From a checkpoint of a small mixture-of-experts model trained on Wikipedia: 2 picks a token.
Below are experts of layer 2 (counted from 0) of a mixture-of-experts language model. Rows are named router (the router's row for the expert), gate (a neuron's input weights, with its number), up (a neuron's input weights, with its number), down (a neuron's output weights, with its number) and show model dimensions 128-255. Each number is 200 + 40 x the weight over its row's rms, rounded and kept within 0 to 999.
After each expert's rows: a language model's description of what the expert responds to; "raises" lists some tokens whose logits its average output raises strongly, later layers aside. This comes from a sample of Wikipedia text that the model never trained on.

# expert 63
router,241,245,264,240,206,219,247,188,204,171,195,149,152,152,237,230,231,147,231,235,171,210,266,241,215,216,153,244,189,165,157,234,178,224,170,138,168,150,156,226,157,244,263,245,267,195,243,239,153,216,255,147,232,171,178,142,142,182,268,230,253,194,258,162,139,182,243,196,212,160,172,225,233,188,140,226,126,246,143,151,141,267,162,217,247,168,239,235,116,237,238,258,195,212,243,245,154,143,181,140,156,235,227,241,235,140,240,221,141,240,253,183,230,143,255,161,237,176,135,167,168,191,241,194,228,273,159,172
gate0,191,157,271,260,241,231,175,132,218,246,218,131,154,220,215,185,187,236,281,106,194,172,162,263,173,249,105,228,269,187,289,215,184,208,186,251,193,216,235,268,223,215,181,159,191,179,227,154,162,310,240,266,196,191,238,206,165,229,181,251,189,215,112,178,213,242,256,245,184,189,169,165,180,168,223,177,184,194,212,238,235,257,106,203,258,237,227,177,203,146,225,180,181,243,237,223,140,267,161,126,221,146,136,218,166,265,160,230,202,256,186,179,214,198,207,141,176,201,148,217,231,244,136,214,200,256,214,260
up0,242,199,159,190,275,292,217,261,145,210,182,218,205,166,162,132,226,197,255,256,257,209,220,195,248,243,213,236,217,177,158,280,219,245,227,197,178,184,177,184,196,140,197,254,159,176,165,166,145,190,220,188,160,229,166,284,200,271,234,185,101,219,170,171,166,205,175,185,173,253,252,211,221,256,181,263,73,194,261,156,255,210,210,221,210,119,177,245,194,219,180,99,167,239,130,129,208,196,176,235,182,162,135,205,214,201,254,217,136,161,184,168,163,264,176,179,242,182,199,301,101,142,205,184,189,171,173,166
down0,161,261,216,103,198,225,204,213,162,144,145,146,242,223,194,225,164,222,247,180,275,225,224,236,214,171,168,164,285,217,130,214,174,215,172,169,180,179,172,174,249,180,155,221,195,151,278,227,160,181,236,225,146,246,189,148,246,198,223,175,246,226,220,201,201,130,211,216,298,180,258,174,173,177,245,237,134,234,267,136,161,241,169,198,166,230,178,197,190,219,301,175,236,225,220,154,212,209,231,252,202,184,143,267,215,213,204,269,209,215,151,179,244,191,201,165,237,232,136,223,193,313,161,134,214,197,267,213
Description: th pieces, encoding bytes. The piece th ending surnames (Cravath, Nasmyth, Gareth), equals signs in headings, stray encoding bytes, and other inner word fragments.
raises: "-", "ing", "s", "less", ",", "ic"

# expert 51
router,196,233,225,241,228,251,212,184,174,165,244,137,148,185,207,241,260,202,254,208,166,182,288,223,110,216,195,263,153,171,167,237,195,208,172,168,136,181,197,208,163,261,286,278,229,200,257,262,181,239,218,161,223,186,180,168,176,178,250,260,232,206,281,179,124,206,218,190,236,202,152,237,213,141,176,228,169,244,163,171,187,215,123,220,242,201,207,251,115,238,303,266,218,194,208,253,141,152,210,185,180,276,200,242,257,214,214,231,131,204,219,166,242,157,257,150,168,180,168,153,174,188,248,208,235,267,122,197
gate2,165,175,164,217,178,243,241,221,204,218,283,203,203,215,230,214,278,187,184,161,179,220,194,208,161,156,224,177,205,131,189,193,224,279,199,221,179,234,225,172,197,215,247,172,183,157,163,214,71,180,201,180,117,182,188,172,150,225,193,220,216,106,244,210,155,267,189,267,143,162,182,254,178,149,168,256,177,240,214,225,137,182,243,150,237,182,190,213,216,177,126,110,257,106,193,160,247,167,186,170,160,241,200,183,165,207,204,161,167,216,193,123,280,145,196,279,228,170,108,218,207,168,165,149,254,152,178,217
up2,162,228,223,209,186,190,161,207,196,194,218,216,114,253,227,161,166,175,218,266,214,231,203,131,158,196,196,254,175,246,226,244,224,167,252,217,247,164,261,179,163,119,251,189,220,208,225,240,221,255,290,176,206,115,163,336,164,184,165,265,188,221,212,213,206,83,231,252,162,185,198,207,226,236,220,147,254,159,233,202,142,238,191,154,187,198,210,193,173,169,208,251,227,212,264,199,160,210,130,214,267,107,198,152,107,216,185,201,172,136,178,244,221,231,144,170,104,247,244,253,190,231,224,214,180,221,182,197
down2,238,135,227,143,140,191,168,176,226,250,177,199,182,243,217,159,207,243,215,206,205,207,209,205,180,184,182,203,160,123,210,182,163,157,250,284,252,241,143,202,192,187,177,254,281,176,211,203,204,97,151,146,220,139,156,218,187,164,204,266,298,162,241,168,231,205,180,168,200,208,214,180,179,232,220,227,189,163,212,193,205,254,238,166,196,226,168,196,257,174,246,205,158,201,145,199,188,276,284,212,166,187,193,183,133,224,209,240,292,183,184,209,242,208,215,164,200,172,199,177,152,184,173,233,226,206,156,227
Description: Opening quotes and brackets. Opening quotation marks and parentheses before titles, names or dates, e.g. "Politics, "Be Faithful", (1749, plus $, {, [.
raises: " |", " (", "O"

# expert 47
router,233,221,242,248,193,225,246,181,185,156,180,163,146,155,212,243,247,155,241,246,166,221,231,238,212,209,177,229,179,171,148,238,168,218,175,143,149,148,182,254,156,257,251,242,259,188,247,256,168,227,252,158,239,202,158,164,156,170,234,246,237,188,248,144,140,160,243,198,250,173,140,223,230,176,153,243,135,245,164,154,136,233,139,230,241,177,247,231,143,244,247,265,231,182,241,251,175,153,184,148,177,239,217,238,234,140,245,222,154,245,233,162,225,162,253,146,211,179,143,141,155,177,257,211,240,273,163,194
gate0,227,232,203,149,185,205,309,209,221,163,96,219,151,178,222,220,242,134,223,263,184,228,226,162,198,138,201,192,205,146,226,265,169,185,202,283,218,149,190,131,252,206,210,193,297,209,168,190,220,195,183,194,180,195,202,191,171,164,177,272,285,171,212,215,188,166,87,202,164,212,160,187,243,210,253,135,168,236,260,172,215,209,145,187,199,153,203,141,265,191,198,165,170,139,135,235,222,207,216,152,145,215,127,177,161,169,148,204,172,229,240,138,161,126,90,236,231,236,218,265,156,237,247,219,192,212,229,233
up0,161,183,210,165,154,167,200,159,213,255,275,210,204,177,218,205,212,203,278,163,233,188,187,248,206,161,165,157,251,250,125,206,244,230,192,157,251,217,135,212,78,139,148,193,162,203,186,204,253,210,219,266,180,233,176,174,206,259,184,124,167,216,210,154,221,166,256,245,131,162,209,180,159,200,171,200,185,151,103,178,193,154,211,216,181,180,251,212,156,220,195,263,258,242,144,220,196,304,167,163,169,266,173,327,240,234,137,212,250,208,166,244,188,287,148,211,169,133,249,161,162,271,192,208,167,218,183,181
down0,192,223,172,192,209,175,142,181,195,157,236,191,189,126,231,265,236,168,207,251,190,207,150,268,168,201,220,206,232,185,152,161,186,243,161,146,261,238,176,269,166,208,185,142,245,202,233,215,202,229,125,260,200,216,103,210,244,164,251,245,215,232,209,174,194,185,136,176,145,196,175,185,250,233,226,230,152,200,174,158,173,274,267,264,198,178,187,203,245,180,169,205,202,183,185,236,203,283,184,218,93,200,110,217,181,213,209,250,171,210,270,200,224,185,255,197,157,230,201,278,208,182,167,362,195,163,206,204
Description: Mid-word pieces, names. Middle pieces of split words like Ass-ists, adm-ini-ster, plus first names like Eric, Alex, Jane, and some table pipes.
raises: "-", ",", "don", ".", "k", "ty"

# expert 42
router,209,233,225,267,228,199,235,212,204,171,221,175,147,128,205,242,249,206,228,249,162,265,273,202,160,232,183,274,191,192,156,206,165,211,144,150,158,199,188,228,164,253,214,218,238,180,253,261,134,183,214,176,239,223,177,154,216,199,221,260,217,243,230,132,165,202,208,174,221,113,152,191,227,228,168,236,163,230,169,189,204,223,121,179,218,173,278,212,176,288,256,234,225,179,245,218,141,176,176,149,208,237,225,265,217,113,209,198,142,180,242,159,265,145,230,184,171,196,135,184,182,120,241,228,189,234,175,223
gate1,178,242,232,181,263,138,221,251,194,189,319,173,239,258,253,188,194,183,121,168,233,254,172,225,125,276,181,314,186,140,170,179,58,265,129,181,178,190,188,157,191,224,184,193,207,215,210,262,167,197,195,204,220,191,142,178,144,177,242,176,146,196,196,257,249,206,166,172,301,219,214,118,191,260,215,193,227,223,126,226,253,200,229,207,239,138,192,211,156,231,186,272,235,175,222,185,224,232,110,166,166,149,162,261,82,205,239,213,240,247,187,152,191,269,225,151,189,259,250,193,206,181,210,212,185,173,204,170
up1,275,172,197,208,147,243,214,103,233,187,215,230,176,228,190,174,247,222,201,225,166,177,194,87,208,127,113,221,212,191,93,163,188,175,208,195,187,224,136,147,248,201,209,235,192,189,178,232,188,188,174,211,157,203,243,153,182,198,152,206,199,208,185,189,255,168,231,181,158,274,245,205,171,177,182,158,267,267,239,158,142,142,252,178,208,149,207,169,227,229,265,161,233,200,213,214,166,135,139,157,169,212,170,252,116,189,130,209,236,175,177,253,280,162,201,193,239,180,224,208,233,219,154,175,208,255,198,254
down1,89,244,175,193,241,243,171,208,151,246,180,209,200,200,166,197,222,154,248,184,248,217,82,233,175,180,269,174,210,129,141,130,210,214,225,223,235,211,193,247,170,174,151,229,193,243,208,207,135,210,208,174,166,153,159,239,148,247,213,242,157,220,236,145,198,192,220,258,219,185,166,136,154,232,168,179,205,152,222,175,163,153,179,205,175,119,223,219,217,155,320,225,285,205,218,205,162,298,232,184,228,144,195,214,241,177,183,233,190,207,181,203,197,224,219,160,198,179,246,200,204,206,200,219,159,176,189,194
Description: Final vowel endings. Single-vowel or short word-final pieces ending names and words, such as final-e, Zegn-a, Raf-o, evacua-te.
raises: " JPL", "ates", "less", " itself"

# expert 17
router,227,204,248,224,152,236,205,205,142,164,104,130,179,176,168,198,184,152,231,226,176,216,159,227,168,210,215,169,109,156,146,231,229,199,182,182,166,179,206,224,142,213,190,144,218,142,211,239,158,188,209,168,201,232,181,153,137,144,228,195,223,199,242,205,173,199,263,285,271,144,185,209,231,165,175,247,196,266,124,192,199,207,207,264,222,105,202,226,161,201,291,203,262,137,290,270,164,210,203,196,153,234,254,217,180,222,196,229,158,204,221,176,230,175,254,182,212,117,227,115,175,261,232,213,233,230,192,134
gate1,207,165,209,195,189,157,212,225,154,204,190,166,173,143,211,171,202,255,229,171,252,205,180,215,279,235,217,208,226,343,221,223,174,245,170,221,221,183,254,225,168,181,197,211,168,175,246,153,187,205,230,205,204,179,200,204,208,240,215,183,225,225,209,217,227,126,245,198,190,261,128,149,170,177,258,203,193,272,231,188,217,190,197,188,212,238,266,208,168,189,238,248,208,165,273,155,269,156,187,249,157,207,189,184,187,220,173,234,184,139,345,163,233,239,192,227,156,217,241,267,201,190,209,190,208,278,230,192
up1,198,186,246,196,223,225,260,190,262,243,195,216,152,232,158,180,178,206,262,150,189,191,216,227,185,275,181,247,120,132,217,259,176,222,146,186,152,219,141,196,256,198,263,183,221,212,209,165,162,112,143,163,132,197,285,271,216,206,151,185,226,143,241,168,158,137,189,212,194,183,183,139,288,172,186,209,193,282,131,170,225,268,183,193,253,285,213,130,204,160,209,193,251,168,230,164,155,265,193,221,254,203,198,307,225,148,256,199,170,147,186,230,237,207,245,191,210,161,221,209,234,226,222,189,174,130,203,156
down1,158,182,264,290,197,264,147,179,230,151,185,222,210,225,174,157,159,150,209,258,147,183,119,138,210,131,214,238,182,194,183,197,251,222,202,209,186,202,163,181,192,194,157,203,188,205,165,254,179,175,193,203,266,137,185,130,176,240,207,203,242,221,208,186,119,217,192,192,219,219,219,168,187,211,170,233,226,181,150,262,226,150,161,181,280,188,121,210,172,163,206,244,218,204,194,189,147,192,205,195,188,137,214,101,222,204,210,180,169,211,166,194,194,198,269,188,213,173,255,204,184,207,219,208,106,198,272,201
Description: Word-initial stems after articles. First pieces of longer lowercase words after the, a, to, such as super(vision), counter(-offensive), acc, sub, dis, cover.
raises: "-", ".", ",", " in", "\n", " and"

# expert 33
router,224,189,249,234,117,206,207,171,211,192,214,199,88,162,240,244,273,128,214,212,209,245,238,245,216,200,198,230,209,186,165,273,155,183,177,147,177,187,206,213,145,200,254,226,242,191,245,233,160,214,221,198,212,177,159,175,194,158,195,208,258,232,312,150,157,204,220,168,238,225,155,206,210,144,140,254,130,268,116,176,106,202,174,188,204,186,204,206,201,197,277,221,241,194,208,205,62,214,179,179,219,224,173,193,235,212,282,184,155,242,195,186,273,57,280,198,180,165,199,200,180,169,257,233,193,275,142,154
gate3,221,251,240,235,215,229,137,130,209,160,194,249,177,109,199,191,140,159,222,162,241,189,219,198,186,247,182,207,205,281,194,197,232,214,193,197,263,156,129,199,176,204,256,141,215,207,195,220,225,209,148,198,205,144,178,233,239,217,178,165,249,174,192,169,239,192,233,138,242,213,171,291,202,269,276,218,165,143,165,133,194,210,276,206,180,235,236,219,163,185,191,253,175,154,236,126,194,187,194,182,290,256,155,237,131,188,229,127,200,144,255,229,220,146,237,191,264,183,197,257,194,221,158,189,201,121,188,241
up3,179,167,225,186,126,180,262,193,75,224,185,273,164,232,221,193,178,238,197,187,290,117,193,186,145,252,166,165,299,170,264,167,215,207,152,198,180,169,196,262,205,137,230,189,169,238,131,194,212,222,247,173,266,295,181,237,273,162,189,204,199,182,208,171,290,175,194,209,192,150,237,192,199,225,209,250,150,218,191,187,137,280,272,249,200,210,207,173,178,193,221,203,170,180,231,231,198,216,125,198,230,236,171,154,166,208,226,246,203,237,143,253,237,190,232,231,239,184,179,195,151,191,166,204,216,216,192,265
down3,187,200,192,168,244,251,203,213,219,245,170,233,198,141,141,236,196,219,215,195,192,204,209,226,188,237,184,248,280,187,305,177,225,187,216,223,203,272,228,204,152,212,179,104,179,216,173,210,128,196,206,217,125,217,250,168,198,215,211,172,162,224,136,180,248,193,190,167,245,150,213,181,204,159,278,177,237,147,162,247,240,218,165,169,186,202,241,226,147,204,118,185,209,199,237,164,166,153,120,124,214,227,225,207,219,188,187,195,127,244,262,153,170,202,223,252,156,208,100,205,122,169,182,232,177,170,212,175
Description: Table cell pipes. The pipe separator in wiki tables, especially after text cells or at row ends, e.g. Retired |, 2022 |.
raises: "Gls", "olic", "ols", " Phylum", "DST"

# expert 35
router,278,166,316,210,201,207,221,180,179,114,148,104,182,215,149,269,254,202,299,202,201,249,246,208,214,201,163,205,171,199,168,260,146,280,213,175,201,174,152,253,185,212,233,152,224,192,220,259,135,239,203,202,295,197,189,176,211,185,283,221,299,209,189,209,159,120,266,155,230,189,165,223,229,225,198,262,103,204,201,198,119,224,143,227,215,154,232,204,91,201,185,209,182,175,212,250,150,140,135,136,178,201,256,234,213,179,180,202,176,186,252,196,238,190,245,161,186,178,153,204,186,145,239,172,172,216,180,215
gate2,179,199,245,155,175,215,202,222,163,141,306,189,179,194,147,241,229,203,248,235,181,254,233,228,205,198,161,185,194,193,183,256,128,218,196,244,197,200,218,251,138,220,200,258,215,192,203,286,199,214,217,298,185,165,162,181,220,131,248,186,179,201,184,203,267,201,182,204,161,227,165,212,147,257,206,245,211,183,177,167,299,128,182,165,200,146,123,276,195,167,215,224,205,212,162,293,197,246,284,156,171,256,234,197,245,204,222,140,214,175,122,243,137,236,218,191,219,185,199,319,134,181,210,215,206,174,188,129
up2,168,265,257,129,233,203,142,291,157,107,226,97,196,242,145,197,190,179,221,270,243,231,245,208,197,165,183,194,207,229,231,239,184,265,133,223,202,169,231,208,223,177,238,176,213,191,218,222,211,269,200,288,175,177,133,171,139,159,219,216,200,159,159,165,201,219,178,304,142,195,208,204,154,247,157,285,200,201,207,162,202,192,193,201,209,209,224,262,184,211,267,213,135,193,152,217,230,198,224,195,252,236,198,164,90,228,199,114,181,191,141,197,159,196,257,177,249,223,196,210,162,181,181,209,246,174,133,167
down2,230,277,208,211,157,236,177,210,137,214,126,182,190,182,263,226,213,200,222,202,174,230,207,203,285,237,174,235,199,224,203,252,130,201,228,253,215,147,283,281,226,223,167,217,224,241,262,241,154,247,273,176,223,145,138,246,149,148,240,166,210,236,217,257,197,228,185,285,218,172,204,151,216,208,175,251,243,147,123,183,245,115,175,254,246,215,240,279,201,229,208,172,165,254,258,212,190,221,221,241,155,215,204,124,152,258,188,152,210,212,234,241,193,233,215,162,180,217,240,214,227,200,202,221,166,155,194,206
Description: Determiners the, his. Determiners and possessives opening a noun phrase, mostly the, also The, his, its, their, after prepositions or sentence start.
raises: " original", " own", " latter", " former", " previous", " same"

# expert 30
router,230,207,229,236,143,264,219,166,176,166,189,163,187,186,240,241,234,167,184,232,169,212,295,233,273,234,176,213,156,182,148,173,170,191,135,166,162,147,146,203,134,196,252,209,229,169,231,240,221,289,257,154,187,176,195,165,165,144,270,206,170,241,233,178,161,220,231,239,211,157,175,230,179,216,179,183,176,227,159,179,172,237,201,212,205,138,243,160,144,283,237,205,240,113,272,201,123,188,224,180,220,229,283,218,195,168,219,221,143,157,230,167,221,179,219,181,197,130,184,169,150,125,254,232,255,207,151,157
gate1,178,209,252,177,176,279,141,167,195,131,219,241,205,258,206,202,230,218,174,237,194,207,174,228,114,121,201,136,179,209,203,211,234,154,143,213,162,197,209,130,212,181,180,133,190,256,246,262,171,192,217,142,261,183,180,172,152,155,250,158,232,199,193,247,112,214,169,167,235,174,205,193,239,201,253,181,205,199,241,152,170,146,186,225,215,107,126,193,195,235,263,123,218,164,189,172,144,242,189,239,177,186,183,237,267,211,225,159,194,169,146,175,231,302,200,213,224,132,178,158,129,181,231,161,172,204,192,169
up1,187,172,238,210,249,268,253,163,224,197,246,198,221,202,252,150,196,228,178,246,174,213,198,144,112,137,123,181,197,204,178,203,226,103,160,194,257,194,224,197,170,183,258,104,234,204,240,210,147,246,187,193,210,186,157,178,184,210,257,184,150,216,139,195,184,234,152,192,163,165,248,164,233,151,190,276,248,215,239,230,175,173,193,203,220,198,172,217,188,238,295,163,185,242,236,231,167,202,228,238,154,147,207,173,194,179,145,234,161,149,126,192,242,242,241,207,227,163,120,147,167,156,247,185,172,171,206,161
down1,249,181,219,283,193,239,201,177,180,199,121,229,178,188,243,89,208,240,250,201,131,206,206,158,200,147,210,133,173,191,235,266,194,128,212,216,222,179,201,179,161,228,258,234,181,183,155,154,197,238,169,183,241,167,183,178,239,180,203,149,203,209,216,178,230,179,159,207,167,160,194,158,181,221,265,257,195,172,108,231,263,186,229,247,251,118,174,158,202,208,139,169,177,154,261,160,203,163,242,204,200,166,141,176,174,193,222,223,152,191,127,140,221,237,243,95,226,259,220,197,146,194,163,148,188,221,140,216
Description: Word-initial fragments. Short opening pieces of split words, often right after a/the, such as Stock-ho-lm, di, dr-ink, san-itary.
raises: "-", "s", "n", ".", "e", "l"

# expert 32
router,240,251,258,244,237,198,259,166,196,141,140,138,169,161,238,174,219,145,193,224,109,234,179,240,186,186,189,282,123,215,183,256,117,237,215,167,135,172,184,248,185,280,225,273,216,175,211,284,193,255,214,194,216,131,192,189,183,159,233,237,238,184,236,161,130,194,218,237,232,143,125,248,229,189,181,228,185,208,139,190,215,178,167,224,187,172,223,244,110,271,289,275,217,232,204,252,177,122,162,197,199,237,220,223,236,186,218,195,197,228,197,177,212,216,204,183,232,158,87,162,178,188,232,144,224,230,188,198
gate1,122,197,253,166,162,159,105,172,211,242,229,213,277,223,188,193,231,169,181,191,201,154,203,229,259,240,206,168,109,250,265,202,235,139,173,211,174,196,189,158,247,286,205,203,165,194,215,193,190,239,189,190,194,190,165,163,252,176,207,230,213,201,171,209,164,214,211,236,190,164,171,218,223,264,211,203,177,190,212,186,246,188,183,122,207,243,168,269,189,183,166,215,189,249,184,193,241,176,232,189,219,271,186,229,105,156,204,166,209,146,160,245,227,251,262,198,192,86,155,242,154,228,135,267,250,262,222,222
up1,168,170,248,239,192,156,124,178,226,220,192,212,249,246,228,151,218,170,168,233,174,185,163,201,231,199,208,155,118,212,249,161,249,168,187,173,184,185,191,191,212,265,182,229,214,189,203,242,193,244,151,193,213,152,191,137,280,161,184,202,220,180,203,174,164,250,186,211,228,172,207,235,218,219,229,213,226,161,224,201,226,178,137,109,178,221,157,260,174,181,161,220,194,233,167,237,245,162,203,164,235,253,203,224,111,148,186,166,226,171,174,215,180,218,249,179,199,121,152,242,150,235,177,233,265,260,243,235
down1,260,206,86,173,195,264,269,130,181,229,204,209,196,214,210,185,134,201,212,178,236,180,184,212,208,227,177,134,214,224,208,169,159,237,199,184,205,255,247,179,140,131,138,248,143,171,193,217,160,172,176,212,191,176,292,292,193,246,188,219,156,226,239,213,199,189,204,259,135,229,190,174,106,120,284,222,226,184,209,259,228,231,270,182,211,151,203,244,192,147,195,151,180,127,185,183,239,182,134,211,117,201,231,195,269,250,187,189,213,210,230,238,138,223,169,183,233,193,167,203,209,173,209,187,141,208,233,233
Description: Numbers in text. Standalone one- or two-digit numbers in dates, counts, ages and table cells, like March 17, 20 rounds, aged 79.
raises: ".", ",", "-", "1", "4", "–"

# expert 62
router,250,216,192,228,160,281,207,215,194,161,134,186,193,217,157,190,212,171,221,200,187,265,257,225,208,296,215,189,211,171,184,195,163,185,205,171,193,202,217,231,179,230,225,150,229,184,203,253,170,253,216,191,222,249,216,97,164,166,243,195,203,215,258,160,182,175,187,236,228,194,158,224,220,161,159,258,174,247,210,174,183,162,184,207,239,175,275,290,163,244,201,261,234,216,198,218,197,211,208,113,180,261,223,214,147,173,339,237,187,188,218,129,237,167,235,190,265,160,151,120,111,139,252,196,215,229,98,204
gate0,224,221,256,190,158,164,216,260,206,213,168,174,232,175,263,203,117,149,217,232,226,189,169,232,201,170,164,224,136,186,278,195,171,187,182,251,156,236,139,185,180,237,229,198,200,239,187,233,199,199,199,201,135,254,196,162,190,207,215,248,190,134,222,240,224,172,200,242,257,213,243,197,235,176,241,214,227,179,203,197,131,252,213,165,157,192,165,86,160,199,229,262,265,220,150,183,181,207,204,273,173,242,185,159,253,176,147,200,166,197,198,148,152,161,189,224,272,178,138,301,212,193,207,181,167,227,217,182
up0,146,255,183,212,204,177,223,248,175,210,216,206,202,163,275,176,171,146,175,238,191,225,222,155,246,233,243,211,149,176,304,119,148,218,185,250,242,174,181,219,201,231,228,241,245,196,223,281,234,146,182,169,166,205,243,194,181,93,238,137,173,108,159,157,202,136,135,257,208,152,254,266,166,198,167,189,222,257,176,179,184,203,186,224,137,158,181,246,177,202,286,187,189,207,185,183,180,245,246,202,229,205,197,196,255,236,218,156,235,194,238,173,121,161,123,170,203,142,159,234,256,181,255,238,125,169,161,202
down0,183,129,175,279,197,214,210,170,212,168,117,154,161,258,232,179,263,215,201,163,225,205,181,213,277,210,215,187,233,173,283,158,218,181,236,236,152,271,249,299,236,184,212,286,213,257,179,271,219,219,197,189,104,201,214,224,196,228,278,170,205,225,290,200,250,226,159,167,143,162,253,231,212,204,168,184,192,160,198,168,165,175,199,132,159,223,166,189,125,195,227,228,228,214,194,118,195,230,200,263,166,182,140,152,198,122,247,187,208,238,117,176,216,199,153,177,253,219,201,217,178,158,162,193,243,234,199,196
Description: Mid-word consonant clusters. Word-internal pieces with consonant clusters or doubled letters inside names and words, like We-alt-h, Ho-ff-enheim, Hu-gh-es, Spagh-ett-i.
raises: "s", " (", ",", "ed", " and", "es"

# expert 29
router,213,185,282,222,198,274,221,143,204,161,196,153,170,216,185,219,219,177,194,265,122,188,241,226,180,216,212,189,212,225,131,199,102,219,231,162,167,188,185,244,158,182,208,271,244,209,270,215,211,191,217,207,218,207,165,228,175,209,243,215,249,110,237,112,144,111,211,228,225,202,134,250,211,155,185,212,116,274,149,219,214,198,182,206,230,179,317,187,153,224,249,321,187,214,261,233,180,168,197,102,187,154,223,197,137,151,215,208,172,299,197,187,194,122,223,213,246,215,144,163,149,144,279,256,197,215,229,158
gate2,182,255,161,239,138,185,218,104,126,222,216,226,178,205,204,218,254,239,246,231,258,218,202,179,160,209,176,195,233,232,134,201,191,270,196,176,260,169,158,180,243,261,235,242,207,164,170,141,196,158,221,155,178,165,235,218,217,125,230,186,256,143,228,167,287,182,286,245,205,192,210,233,193,263,206,167,175,129,239,175,201,187,191,149,217,149,263,201,211,201,122,176,128,136,224,174,189,202,123,251,263,197,103,201,277,164,200,175,184,221,232,241,151,200,206,203,233,206,169,196,261,153,290,194,223,113,169,233
up2,212,167,248,216,217,174,145,249,194,266,208,139,179,82,158,201,205,198,181,173,81,233,194,146,198,175,116,142,147,161,169,170,174,194,253,162,166,159,236,128,150,235,190,191,150,190,205,119,201,170,154,112,201,157,213,246,161,244,217,161,187,170,153,245,225,176,162,141,151,236,263,233,158,198,122,207,180,203,167,237,204,147,178,277,245,218,250,219,197,227,183,209,201,153,152,208,122,169,141,293,177,141,219,227,224,210,183,240,171,228,175,129,155,177,195,219,203,250,169,197,214,293,174,211,193,253,264,189
down2,165,219,166,164,217,211,218,161,146,198,153,234,252,173,236,151,203,212,144,204,248,214,166,185,237,226,283,181,216,160,253,174,240,203,193,249,222,192,167,197,153,174,241,295,241,186,164,240,227,242,245,150,99,199,254,206,137,203,249,216,202,232,219,174,186,190,183,230,227,220,168,210,202,243,194,272,253,187,154,127,97,179,226,210,162,185,218,201,227,272,257,179,212,181,174,173,98,230,87,195,220,133,156,133,141,162,198,188,214,281,202,217,101,215,206,196,257,251,185,204,158,189,146,101,177,253,247,272
Description: Opening parentheses. Opening parentheses and brackets before birth years, units, translations or notes, e.g. (born 1961), (43 kW), (TRT); also LaTeX braces.
raises: ".", " and", " including"

# expert 3
router,194,226,230,214,165,249,223,184,219,194,229,156,158,141,202,205,225,174,244,220,161,245,140,216,190,229,183,190,206,179,145,241,197,171,176,155,134,146,137,235,191,236,232,213,231,173,250,205,147,178,190,202,221,222,179,249,189,141,192,237,341,205,210,220,184,157,226,138,265,192,154,191,222,139,163,230,225,242,153,101,150,232,182,186,219,178,271,274,224,202,258,219,182,105,219,239,169,159,203,164,180,228,216,214,201,246,210,240,158,265,204,159,227,166,226,150,280,167,212,126,175,232,219,177,220,192,197,169
gate3,234,138,229,183,207,203,167,280,175,214,140,250,181,238,219,214,184,133,231,177,201,125,285,188,172,183,213,139,186,177,200,185,142,150,235,168,168,191,134,178,196,174,158,181,151,171,191,208,183,220,240,227,159,182,132,248,204,205,199,230,233,222,161,225,198,219,204,179,191,147,147,176,196,271,133,171,194,173,153,156,192,172,106,149,175,198,221,241,150,111,201,202,258,218,214,209,212,200,240,289,195,158,187,259,170,166,175,202,268,214,214,253,139,192,195,221,216,158,134,172,258,188,241,156,188,188,120,198
up3,152,247,244,207,206,200,202,108,190,151,234,157,180,173,156,203,256,244,162,246,214,278,186,245,241,210,207,243,178,249,135,194,243,232,201,206,212,205,322,201,188,229,187,201,224,239,230,160,254,166,144,183,259,213,232,189,216,158,222,223,174,186,220,169,184,168,220,288,165,225,229,252,188,129,319,231,215,256,224,235,259,192,250,267,198,217,198,179,251,281,244,175,218,214,182,199,172,217,157,156,175,214,222,183,244,232,212,160,145,182,209,214,278,267,192,206,189,215,264,201,178,222,205,253,238,215,291,177
down3,186,241,203,147,152,236,194,225,183,140,171,191,174,123,214,217,221,203,192,196,241,189,179,176,220,186,180,161,167,160,191,236,169,248,147,168,172,203,125,249,223,235,213,227,231,220,261,184,181,206,221,161,183,183,286,110,246,186,203,206,169,157,236,184,169,184,83,227,230,171,202,226,152,149,158,127,219,274,313,163,238,238,210,229,190,188,232,201,198,241,211,144,160,201,245,213,138,228,192,258,176,230,194,167,198,155,245,88,152,248,234,251,246,244,208,190,238,146,123,221,127,224,151,199,186,259,172,265
Description: Common noun modifiers. Nouns and adjectives that begin a compound or noun phrase, often after the or of, e.g. air(foil), Film, medical, commercial.
raises: ",", "s", ".", "-", " and", " in"